From a checkpoint of a small mixture-of-experts model trained on Wikipedia: 12404 steps.
Below are experts of layer 4 (counted from 0) of a mixture-of-experts language model. Rows are named router (the router's row for the expert), gate (a neuron's input weights, with its number), up (a neuron's input weights, with its number) and show model dimensions 0-159. Each number is 128 + 32 x the weight over its row's rms, rounded and kept within 0 to 255. Numbers have three digits each.
Before each expert's rows: "gets" lists some tokens that make up at least twice as much of what it gets as of all text. This comes from a sample of Wikipedia text that the model never trained on. Tokens count by the router's weight.

# expert 28
gets: " |", " the", ";", ":", "-", " The"
router:053144096095105117086117138181146117128141147155127114157119112180131151135161147162128085092157187162074128127149102140122151159129087233115087147124110120139163134132140123175148126098156148117168175156142119128170106158109113057175171125103130122102072151162121154157137117148108111145071163150159138131122095115170133145146111081124149117131126132164125144172162097110099091099147174121093094199173085056112112114149153177126102087154073089131082157099186137145158133254153101
gate0:107118070144119181110105155136148177118144173117090131136113169150130160113157135143137137105105105158187205151092133127102100157143145114084127083069146123173137081135144122144104142160127122104171181096131100129210098132080100079123138110141134107138145163138136053107176165136090115138115129146138145046195159080108143110175176112144112120079116124167106113093185085135116103115106154154152194095139208101118199113132136096094095102082147110130123193088151116187101082158080151
up0:101131145190159155136162157089124168154124117096159107130184129188176129091124082099117168113149156177107120164145084101151111161138105134139106076111144081181152050144089145165121092142143082174143164162118090183137057136092107078150204148163109136121045123154152081150127113149135097099169138204106112079180174117057134149177137131153171136127125090137119115137169125167126122097146062099163134129115132129113105129101116112105103100186117117096142163173096105180169126096121159

# expert 29
gets: " of", " in", " to", " for", " on", " with"
router:122159047151126136127178147144086150102150164161181128135061123194195156111175144187120109108153110153104144167113159096140156155128058129129147147132102110144136119100129129153174161119190092149161086158133086151103192158131132058138096140112144161132099083151124165118151173094121054157104159154136114151149138112129116156151107090148142151138127158169094169090208102109112076097131112116163104146122081106070095118119109151103127042186149135167120185118152206133124095149156113
gate0:088165096130128150125142166121148024176140104104151106084084131089148109111143147151169211042164168151113088117159111143163082119114143180139189089169142124065136108111119120125112191118091088120109132161119090134081164199087145164115063088122109138132155101138153163159106193128179155053137061112139092120099169135166094110095143087150069169123129152143101152081113130158112111106115133182161160108164157126133086145108137121132156123138081124107160175114116152123118117110103122
up0:131132093170151139125147210135146085195128118143149076115120128158128124087127141202142220112122171145135088074120135158173112099102119114150206104181104103084097167077112127154112144179099130143154134102126092119070161199180101133128076156167124141134145121113119092151152166090189107100157143147152088101050188124121100095121129115159096150088120148180108173106126175138116080118088118154143137074144112130171113116111145127143131087151085118100121091115163165109105104136052173

# expert 8
gets: ".", " |\n", "|", ".\n\n", "-", "\n"
router:116143108163109161083151123127162130132137110156130112115099113219161167168132154145156138124157162161080101178129122145147084137135141198099147195119121108150161149156135161168138117105160119128166169151125096118174164138104109117094124106110130119057057155118118159140126121120081078149116179119134141149159105157122152137119111110081107139125140153137134146182183063123094141110125171131164042178136067115194087161120162216151167074167125098169161179140179166156146091200137114
gate0:106134144139125140081128144137084111094163094117104147115097144148206165159193154118074162167098144163083131157118137132111184122161165096058175174109104152175101111143142109179151164194071143102174136141178089145107158064124182146179160099087149136141138172178172138160111150133097115155110141115209100121100183143106155145153157115105126129153119149123114131073141156126128156109118132168174153179096117097172144156104149128171109078100155179175214121103157132120095155162111161
up0:150155156122080177029110135126126115051115097140163164149104086189159154123170161120089140171101124157082118106152159156162147127117143093110176135147132161163115110139120133173131155180036180137157143201156172130133130112124205135092167122084150174116190147127168136126120146088152151163093141111170127114127142123118151115167085130137105074137216112136137121067130128148144183131159142139194164206124116110163081129132149168179134100114146144173144172120153119093126127139119141

# expert 31
gets: " |", "|", " |\n", ";", " was", ":"
router:128150104129128136108140172151196085113156181172083109114051129151164133154092141151097087136182139178100117147099123135171103166138115210145178173148165126108143135119165102186150102128133087099155149098078130154126128144185084150136102122141089186119121157157105148155152125117096121159094192176130142180157120146165114130165192111099135135167144158152145175134138073124110103122120147059154060164158080065138121115142125116104141124159099135127127161107179216151145085204161130
gate0:132105111109058119089157199115138073080168109165121195128096073163141149119118116129103165122124134119089071141098142146156090178142115103113162096124141122146108101122128153146090124080116167069155137097129162146125087146133129120093109141117160105125134124111097102052111117133157080119141177093131081116133128108132155094134126132114110116194212161137146105122096041140139103154162122091150073147081166050223113069121110164186136136115189134161120182160138122079094090153116115
up0:110197119130130113125133127123151100099101156118073127096203117097131149103132140143107144204133175090087106130122043080128131126157112139096111133056115088132193102114089095145113131148115120105173176148093102126186081148142097065119161084137140157125147110152180159180099086126144096083094166200148136137087104112082120109118188079094177143143095080173105072156115145158159122136129159135107134093150142130079127154077086088138148091119085168118147100159148146166113131158094053

# expert 27
gets: " of", " and", " in", " to", "ing", " on"
router:109152108126116116134133093153139173118144122133113096168128143156157152176179106167108081133128137159145087124120138107081124120139091100130145199110109059125189134149105154175150100153165070086149124132121075170169143120146120090112113135125147100110141108132167120128151125114122088164067162152154126121099134118198094151130131097111142129132105185126105186062182123107104174046095165078113131150118129126096108119082149142131139078165186129161151178115082255124141044134167081
gate0:178085152152098070099099144117127155138128089179098121122114112181079144128118125083160125127101150074096098101091138138122118167193149114152116082110113139096174120114161117152047096159142069110133141119141141152132133151200094165186137123096130118110131103103109109176155129130159094120158180179070057174097153102140069140185142167102130139099095079136138145135175098077167096076131142165127130189127133174128147120044106153128127075142147203126080126142104137132156149157179176
up0:105124146134047111126147156139122108114141140087152077163087113124150167150175111121115184118107208138164120141184145114096177114107125127140134128075130210067097154114118139208147124080126162172098141107131140087122106165115069128130120215128164128095075164080080134123082166113154134087119086187137109167182106125122153164163100165124106128138121154118115106100114135107169118141082126136147166132171075116168168114199107130101072171070108080131141106166134103111177102132117077

# expert 30
gets: " ", "1", ".", "–", "4", "0"
router:131162120120096153089143127121174132163124121149095095117101128102221168102135109132154076147108125147092124141150130116162155080097124161128149124119105092139167102125110140162167145145154164118213138151097127123158145166126128129126124114106113186101124134134143146188136164151124102140105133103181117112168123169088080144145130137085095086151121151081123140051207144132150093118111143106185087118123127111133127114133113139135101139108125122110151120107212196181191059255161146
gate0:084210085135129140084130127134149130090160092162089067089192141154144136200147135130098118139133142177072142078134123086185123172084079143171157129135193101087120093099142148144215158075179152145115132139150140148106126167127143124099145111159149134153125110143109153154122103153093116197104136091152130120194150073080127072120132130154146147082137061147136090106113147145121114138125085162125097200129153128082110097049083132086102089128162148096138130140121153127120121196157157
up0:171131156099175117137175120120093139124067133166120123149136091179161157142137099122167079149166189104125124082170101080130137117115179139151139101160123179088148213129183187148196195031157171197139176145129126089120141155101102143098133099135152129122090128145129131074108099165130121148097066101176091087096140122107145103173150165129156079056147118121195150139131142139101161108127072164144143149123092099122139136094145129154106099118144067133104141121105106174174103136106098

# expert 2
gets: "2", "1", "0", "3", "4", "5"
router:128171119111155164140165110106155083098120152040095118111123128114209134136117110139136111130203137119115110120126120137124043110120123149118114179142094100093168055160123171135104124121109136119120130129155134153115078172167131136118110130130096124091127100135124146095124187145071133132090111152139092144099153169138111098109171163127112136125127139148139196083159126177134133098098124117240097169158102101080152125134138178150166082124123110130127168129175190113137073255121092
gate0:099136103174130163187139100098139170125139086105082085094147139152129129092152088141088146142194134139171120137082144129160101121144171122093163108118093148052138131149139139137158095110176149068135126127153148155068148165042094165065091128121165167116130065110111119167127100096097165131147189122136136150111092117161106143100136124121113128138098139084124174135105091146119125121180142091219096122151086042099067138147136149108115070092143126151097082111123120115105039195120118
up0:135133092125116114205141116150097166129086114163083138114110144134094132080147129093083158065175140153144079152073091191121152118119098114107119065071098172083111173107097096121124082159132150121121123125135146109116121137072120169140105129095136107103141070106074131151100134083094162124184163105088070173111147093144107126086109116116124156179119139108156173139158097113116114136146129092202158111153095044146089166123084151120019079155131179147084109072150121145109097112117104

# expert 25
gets: ",", " as", " that", ".", " was", " is"
router:118169091143129156087125126173118058107172092135107069122058152153197125133159144138164132104155112123090079169125135145095029141098136184143139180150135095107150157139143105132148125119163082178144130138136146145183103153132111151112109116146092099111098149140149102152129157114076111157079163127118131128143085176153067128109104125103129179152125160134107206110208166088130118122112179073168091162062094101178051117104129124133115103172173109180119152115138183165162133152098128
gate0:106080137138111138130137153089142132134125150083082113102132132130096118103148135118074137169161126138147143118090210036069073109139141156126177154163122107152089128145101145082205086086182092110118144083145073123158147101169166093177096161157111129088071126119102084076145136159156122174113126115100068179133161143149116139106103080149152161132105063126173188136168136143159184091137110138134098108141165165151144153135163143100177043093134137133192106109125176135117102148171115
up0:129100138106160166134115154104177148172082120097078090055076104081099132132169136147108112158132129109150095102136196049111140092136128168119173137170170110128135079184108098115176084102207138126145157080124095166192106099172151157166139162158133103110015133128107128114125101152125160145045160119120164156152155083130122111144107114119142193143100108128141192157135113127180166102119126097122118157087136127128141135118122115100137072094130100171154094129111156122053098148165103

# expert 3
gets: "0", "5", "8", "7", "6", "3"
router:076122118145157102107135130134139138114156184126152152167104151137153118161170133201125146144126131157100136166082110154092094137200146137131091219088136086132122144098146106113145133100114099090121129147114123164137097168096116078142127125140108140062115168119124088121167103167110116169098156136118128110126101140118129183130102117090170093123098126113075152045214136123169135153129145113248090183140122050123135147124182154151150139133133101174106162116126156144143050218128093
gate0:110142140149109078115153094149141158163129132158078120116147149125160073195105156155163102164173083154080145074090153085146094079071123163123130205183090146159081113120103122140147130161137113110101114097103107110174128171169128107105104087151097078152101156155097150129165145157099105122114172089116129091187129083114071142128160173098187130120112145136172113142165099169039113112092142142189064134127169125171064147090161146150164098156085138140138126096107147164095128200115117
up0:143155138125127116169143090100136133172153116132132143154176178123204086166148126117145135168208134089106114115100156077088024141085165126107115180120177083163106149116104131153126141130166192121097096053179105083151127137190081117169147162146075114118104158103087147088151133187146107109129173072115152090157118095115074125089147134118204150110112102089144080128145140169097140115110092152149084117171145112104107174091143119154144076129080137133103159138156143142116113163089081

# expert 9
gets: "1", "2", "0", "9", "3", "8"
router:128121117129132110109095130185151101085137147108104124161103143116207123118106165189097097071128132160070160199109144127113092130165127125109128212160102113114170138131154091124153135104104088133154127150111120126129152116110124129123136084112063170102147105131154096136153127140123137173125097170097087159146138198176102148156140151106161133170148186160053129071182136114162122113079149108182131174162148102150136112119162173115127090127173118196172153131225143110115079232129124
gate0:132094183120085072105123081118112115125160093121161050100104141203113127131135199171130155094197098085143144199067109194124142116166093136096155128149149147079128112126131125085109174068105155132137131171215122149151137161099105070112124098101161133081091123146141134157074064102139102143146116173157118127151132133151096088101107151169100204144169173139148198117113125153109129138167153064106081100175154111149095142131136133116084097152092104120100150153141123122093105153129140
up0:087134074088107161107118077178167089141164104146142101129158141130087153118131104102089105095076129129137103130141106131138076130100126173166141096160139147125180095135218116113157134159209069158098094130099108142182126116119144063166128182085100147142121093151166112163174163146090141104115155180172137097148098119195139178133152152159117146109123081097140147113143150108110119119137080128105182069087088133149116094155125069125182197076183138129207134128131145113137122172124186

# expert 15
gets: ".", " the", " a", "'s", " his", " an"
router:070099107129106112123124120241153077142153134099101105094104153121160132123117108178151144080155110184112127175169116117121108127154127167113132151148122137130187150149123159174136116099107112120207134182135118140163148127125135141136095091102106151081117169159157144151134110216110091125068126150106073130149131184150129176169146092087129141171130197123115180039177113106121108093098132099134083167124107102112113079101145120084134143180195130184166176103180176143160109122143122
gate0:152139107128208148063147119206117080084109137067155065120150144130108106121123174135186131156128130160124165113100103121157085139143106068128132097137168102129168114110146122193082124095145137111161150144140177125191137154110132152118087144081125132112120130143123164129133162158127143118115147138078061139119105152179143050156121091126139069093131146149080099085160185088148126198097126110130175150131125099087120044043095152178084143081121121103134193088091121114136137133116149
up0:165080185130149105109128177134087085070120163121126116124116104087149075130110111111187167090149160174194152168131129110134097121138111140134131118139148088134086120134145185124173107081100128076080144113146131121125114147184145176147076154114090172119139173049124161120125122150121081116119139134068171127111166216078201136136072134123102183152157143131139089099109095126121144150055115167097119181117157145117116087110177156092151093171087135067194126139115134104105180098142104

# expert 1
gets: " of", " for", " at", " on", " in", " with"
router:110158143158077143118131117139135100104106127072137082093146118165140147126147166169110124139164135163105115135102133066121139144116140119092120185138099109098154142164133151204137167128189139159125098160097062112134148130077108103133123168085093173099087078200156193146145148104127070159146139156126131167113109093156105105148134104072160197157139102133106151122202099086127162064076116068174097150201109116104114132137089174116131131175107082156107155100132214152167074140143103
gate0:101087173154147107100112109147165112103187128099116159127151171130140184150139112097095142083092119130162122142126127074168121107136115123190100100112084083090205152123212133143143181142131141102119087184114124159165104093104166117158077077098100156115147176108131125192164135109142076122135111188144139177090132169105167161119116159107094173139117128154126123142165110160110143102187201141129125215105156064118144091088115162086095152145124147133162135113135190177147077153072100
up0:155124154143104119150165141164138157108137119131122071119137058167100194143113126167098164119027135071132121054137115070171102120095085037131095124107135160112169185114133138084157130174109084129079118072204181118169139140160123156174160130084149127111141136160134095140117140150156134107124117153187155167118094137126170202111139179123125141142118104094140128159171122137115133171133118096154106135123120108083188113067138161182126143141106157055106162170087154114101149141108155

# expert 4
gets: "\n", "-", ":", ")\n", " United", " States"
router:117120130169088141085148164138119105116171139050095110124143156168195153121117133122131162103112124162105113118113118118095070121093120099137094163162148149126135101091103134106157166123131101106172108149188151170180097167140084079116113088106093203078109144188127175119154133129102110108134106156147117129094109136107177173100132118090097106141199158163088109115149057142126111168116147079165096171102137112128116084122137160085128115145134117078108149111167177183210092227167061
gate0:100150137148116117097207097147138161174118153183160095128129123135069135124159133135162095137099132105164141170087141152104117147210145122104101083117112133104172144119146098113088185153169135169123148181085150130171118109092126095138138102154135175054095068147122194186114182074169119128035158102081113125149105136176115168135127131089085135154122113122127134114132094091092145140192162080135065129192135099139092148144159179161147112130128129091105155127168167188157171163147153
up0:097117132178133085145121135115079154156117176151198047139165111089104117101117127085137105119070111113146162126126167137105144192159196118151102125062122125133157158159106132107134187137130125141080100152091161120104080131125075108128112129125118155123153088099108187213147107126149101076087118106121081135120160161136144167133143100140115162112099123063157134105097088114055167162181167092132133106211169170102121141162161097156142104108144142083082085129122149161207184099121115

# expert 6
gets: "-", ".", "\"", "o", " by", "y"
router:163172173100122074123178184125117118104099154102088152137089147108162112146109115140109127079100175119149109141140092121105096153161097169099138170125126120143143101091119125148144115107166125149164134176166071155126165176123130135090059135146180117084105117141117166159146183172097155108113166150169094139145067087133156186148131111082145148194141131126057115100204084088146097114092142094213140144141161095190106123110165155153085105162120156129168157133131119073173105223129129
gate0:145124138118114124184169140115143159165157160159112147051151123125126143158102138150086087177171123091129124160126122141111115139082138139147115155135099170151126081167094142098107089075116115106146087226154152072134145139070146127185108157117115150153180089095142154143097180141131112107145186187180062143081157102161154105107096088130130112102098160145120114080095071097146166061069124105113159105144069054167143156131142139180117092142112185096074108114167139090094110121149155
up0:146094088088152127115168188079112098082115129115161151136153149126121179081149210157136078144174068177150163133112105133112114120116170071156134109099118062133144150179097144105139210155084122202139127112133190087150141183124156156131135093135101119136166130112131086102135096123161155100166077103114124092125079108122140217162090123117177149091153139135078135133142175099137097168142162112104160168087138122153112145163169130130165109079113164055164170082107136175150098122122110

# expert 18
gets: " in", " |", " the", " In", " from", " January"
router:139138104145132080129124147155142151102111156131094137165108145153204152197168190159136087156155095140168126166130102114114152104153107146130170113084134105081130128148123143078132181106126119089153116115143119109133117159118129098118121109117069164122103147148145154127148090154092139154115164125172173170134127128173104181156110128133138111146159152141059214080190051159116111080134124064118063151105178128111036114096176148096109063171126131124134176077180188138133117200150118
gate0:117171074118139144117122206166115148134110109138132096131083130109143087165183137133141118114081145129125148093160126153207119163139165143134129143158177105143144108160146092160174149134152069167127106158164165109131082157138110099083077111074067184143079155133112103100143113118165102119142138140165162123135112115169113133091195055143142115075166140138098145123088122102130075066158108119120108175118209120102100141099094157078151119133211076130057135125078167180109106123169081
up0:132160163175111155106116084135079155154116108131145110175150100112165063109185150112200130125175079103119157146140117094132152122145111141095051164106124156118088102128117039123131192115123067087125094110138112149105115144120132139179089118136127152121126105087105129078141136135211128098199129148179131120136121158181216164053106106133120117105203129084203085138105145077155155076165109145106149099078110132124149138123144120126156133165167146127158150087113146179126124106162116

# expert 13
gets: ",", ")", "\"", "%", " he", " |\n"
router:126161089128103130126135102153111101142161149095130139149136124112171128135159171143111111136159127142169092120102104127133088105155118223111097206125119134160148147103131104090116114081132101162183120101150117154142160167123127127133124116098137113037102146180139128156171151093113149194136171146121098155143126123137149166155135176096101129129129176162060164150125114150109139067152133070155098146150107055156122111090132155122085079132163128159114201091168152220186073228146175
gate0:163162106116111114141152093135147151104092142134088143113102117080123164129078081133152132165123118083137116155101157056092142144189104167145106119105127124114126124161078151129141133123105138147129142136092128158148114098130044180088116077158132088074083117146119129181098153137164104132091153106109110177133107110057036169114099161138147142205129111105078128128119112156084138079156116118201122075157149032109081131089083110157070081085160156163152108125166148177151105131178140
up0:126189186127164111130140139163077073185120089163148138097140158125181141112130104183129159152130169081086172142133096208129120146088137137132158143117138135161113124085100062059131141112115116104144137089139136144090128108125120110212112080077070123127135097112138112181085101143148100121089073116081140111078163126159182099123182091145160197114144139155173074113179176119144125144126138166044094163082105174142108199160157115143170118107151148119139153163116109147112126132124095

# expert 21
gets: " the", " a", " The", "The", "th", " first"
router:079110115151077089116135151111097089113133168097124119124078096148137143164109184168133104117189130135095128122175098121120132118145123197115087159185118148115165146122130120119144122121089129094172196137115126156143116128141119151084139107065130151097080135151154144162145062212104092170101121153149131150163108156131162139111168120054093177145157137125073174066157104107118129082079180048086053148122131130132134099142143175116058092186174103158129149085163185136144122159099116
gate0:138087125120118103113131136128137169117125173147150151125089079120107094146111112199154113141159137140107186156188123177096106207144185166118158119147125154121176120145145104155078133112068113189104100175094110160132212160149090157106165091052108158121062083148114086113105102128123058133082141166142182118130069140130106130179086119107137190158092119078149143108125171120134071074122127153144141121150129093109152109136055139141115127127162116154120126129149047142147144131163061
up0:134160100120053122137169080149137163097037150142120127121159107106154155131165201175142086147110138089118148103151116104091118108168147091122098106125110126164169144146157184148112118129170135242124141211127172118111138148097063132103122146081131110058101102179189122148113114127108112125144131075120157136090087132119159114138094143093195159152127108105099141179131172109134107084078128089128089131137175127100108182086090139139075098091158145103175145115109054144102128135131100

# expert 16
gets: " ", " (", "–", " \"", ".", ".\n\n"
router:118167083140063122106164142135124093114127123155098074140099122131209110144167155136148115155161148144101145120133085109083131107123114155108091151143136154094164098123146133133150162171109136159153121167129119151186131129122122089137138099118121158193108147167132195172143095150117106133090160120169092089126093182119137146171145162142171075136127189130144121136192114104147097118078102095221084178126127107115098094139114108145103127103134115156174122078219169170193099253127138
gate28:152171133133160158135105107129173181108124115106165144129150132169091161178131216143104130178160088117065168109099112124115142113216083147112156157105111149113140181072120119154180095150112128159144063076129104106152103101162097112097109074121105147137136160102124136186141137117163120189163134139206182136159107145134113164186134125100150106175105161188178092118132170132144073117078145154131145090066144132130124132146127124145177113142106173115141113140126157094156108208207160
up28:114128109093084140065116120173133124161158085144071160093139154096135175146121142114126159125142131102092178125143077117108135135170194182148190210108095108109104093162102130124123136133069149127115120124061152109123102162149131192156133109139071124128109124122060149086173109148116124147120096089169138087124127134158126122054166084124135142072101129133127080105163172116137154090136158141175152127089063140167145105178103122185135206135142171035119175085149127125093099150101087

# expert 17
gets: ",", " and", " to", " was", " by", " is"
router:114151130102134133083167163147097108170153159090097105145103148135149131121122125133141087097146197161092093135107144117137119129139158175137129208094147085061128126140151134129160161131167127120129149182198071175162183159131092080124105053144124167122112105149120142188163162069106135126113153171166145103134106201176102102131103105083175173168139190127073148137127132093129114071150149104101096158128103132193099103156136143120078122143169111188159139102077175155188083174122149
gate0:096094109136046088126166087109156116157140152089193124095163123097059145127136145113034089161130090145062174079118135104179201086089111149163152110096108151128091122074090079145148107145144103137163107083126136123105182114090127078140154112156183127146112166129092122073158109139121166122094145109065122128099132073105106153105141093143119144170154154156116145083114131126182134175148125125116190096144142102133179095142144163170152133067128098194154121174155114173131080137132147
up0:111101097100137110142148139103183126155150086079103097137123133091112142095121155121126121105116106086078132113088087099166167107165096054099118192143136141113172159120179176153162109151097082114196118127188116079185122100095168122129102024155090178151059127130117081142174094177147103154160128127099104198068142183179150102129103138107128153152114169120196108172140124136099176150092117103124161102138195119126134097155161185120136107069117115140138165145126130143134094132117148

# expert 22
gets: " |", " |\n", "|", ";", " is", "%"
router:088119076090111115115166171103155108130108152064079099081125140132174129153129178161112127127168131170132099101108104096167110161141119180087169220163137148127121090139143138088121134158111102110115144103140067143156096132169118150142112136150139127147122144177131139133132132190085151157085160141136135111148115186162126120155172128104138127103114139112115160098195143124092125142113145103202073100111069068116153109111095132094098121181145137098146143115174253176141125231180139
gate0:197097088173085128120137146186164139158105162106156067095120116124073143131131045172143158105082151126113091103164127117161133106098099149155136113118130105096080073172084161110127120107101123117143104160064193087175155170140095102157147125121129116146141119149148141220172118157090085109078095117106095140124110107110116127156089127088127211126160139132156159097138155124162084144147188161156075099151112095141165149138160108185118135107187122142159144041160148179126141143081153
up0:146124183162134173136094154093192117086168132130139165161170150163142157123101157144083108135081081098130128199136173108071054127158158114129128178168140132149197206133166121112109101105121162187122165145158121187078122136125079122089088148122156133071136164107131134039116159142130121147153136164180118159174157149133148105128150161168105128127143138117080087136083084135118087077154124099177166149107105179152134176171106177105132121086066085138127136158130112094130104151146085

# expert 19
gets: " a", " and", " was", " his", " he", " He"
router:109160074183126109118147173135076092116143184095137182118085132159135142111099122166147142139152141161098108105109184072138116114098105160101159114157089159102150123130180155188145128099086059102123114126159091157195136161155104122101133076137133119042059184196092109159126156154079093166131145174140122141122154122125156160139128140102110130165140155173108163129172117120100048127126122166130117151094143090107134143134153186118131100113147130154083158099147195187200111160193154
gate0:126152105138040079145193154128110114107150118108130081151101136209147176123094173186132138144160107144157186134088150105111146073175152119160129076161082140136146116134153147107129205157133119156124090180168073127157172121058150148145158123077143072082046122187147117147127136131125150146145165109125134173100132133135105156156158163100138116112148121120163120122162146164082078112143181122128071077114136162086140106090117176133119148164178086123064147110106131204119134114096138
up0:118168081132115087150147121125083128111171152122105091170129167155134125146094073139152137150156086094176152122103119102160141078167127111164117110164071143155132110142119183136139157165115112138125089192196103065145180170095092123157122112091159103106075159169087067141127119133119108192087135103162112136082108156107142129146097211099124148119103092151159090140155129149109062099131129169102162046093144130112073149120167163185082147134141070091104110157121138207175124137163165

# expert 7
gets: "0", "1", "2", "5", "3", "8"
router:083131144146120125107125135148107056133177147121153138133107097135184133161116160164120116113135103144114163161154120119143084099065117168110122144182143056132123093131158123152139124102133090122184127156148090139144122125097116083130070126094115128042095081106114091105148141132060101145098102118186161119156170146122079119132128122127123132095106182146043203104184102115107110114094192099211058163100109080125104131136136175170149088146133103191160111109166172148130071182106154
gate0:115133140103156126124113140119183134072188120075078074117112166136149116128155155179119125174151099110073077121098172109134118080146056129124146097135076153141143111170151148152121146045083057137158180129127114101164111104135059138124121136155131182148127121139144157125118140150071087162072165088159165173113142162144134134112112122137165129142144112130115134075188130135087105093178091128171129088092180078179068140173131123126103094199153174163091119094152144125206120164143115
up0:078118156114143155165098134127180176143142107142135092124146090136116121167118122115117162099146091120085162079139161129133123065096138121170100146103138192199128101162135146154125161084076097182158140063133096115166104098104117125145122172175117209147084063116135108098150080181075144124125093135166172149159171133123131095086090136188126107113123109105095162115123189195125054143153157189138120120150170178106148167143079085137138098136106182133075095123158102082176104115123152

# expert 11
gets: " ", "1", " (", "2", "9", "0"
router:123163076118142128083141120146091077093138173115114100143094145149233110146132146120161100133142162145102112126147149078078097121118106099125103165140114135097179139148121109171144143154049116115173121150182126129157132106124132100092153072115080174157155145174156157154144121147132148149100136151168102102142092164151121132154154178139158070157123181168111132165188131102150103110101136081160095152127144100167105066096144112132117089153163117181174098102222186100167123236124159
gate0:160113135115107125168119175137155129181137158124174155129149096137128132113086142167113136116128086128095141125124115147142108115123167144121070143108226134213137171143077124117091183134148132085088065083119077140187118198157110074092120113140156116079135107149149085124138138160143095144175144127060082095181134090109193095185174105176167142154137077083137142142164112178148067126130180112137121105147109120141156176100108178123134094051109152145079153132093122105152155154091120
up0:134155099121109111099112079127117120191072134226142126129107111180098144131110112161173133162196090102149080136094125099148097119130145125138194134161098106134161076149178203167086082125172121188108184145136173147091157079096112158180112126098116121101117102089110110091113105094169071138105083122163201184151149170174115065153100152120110159158102115125098125135151120131153115148162141176125147157074154089080100062073166132150129162140168118155097148144136146126105104114136132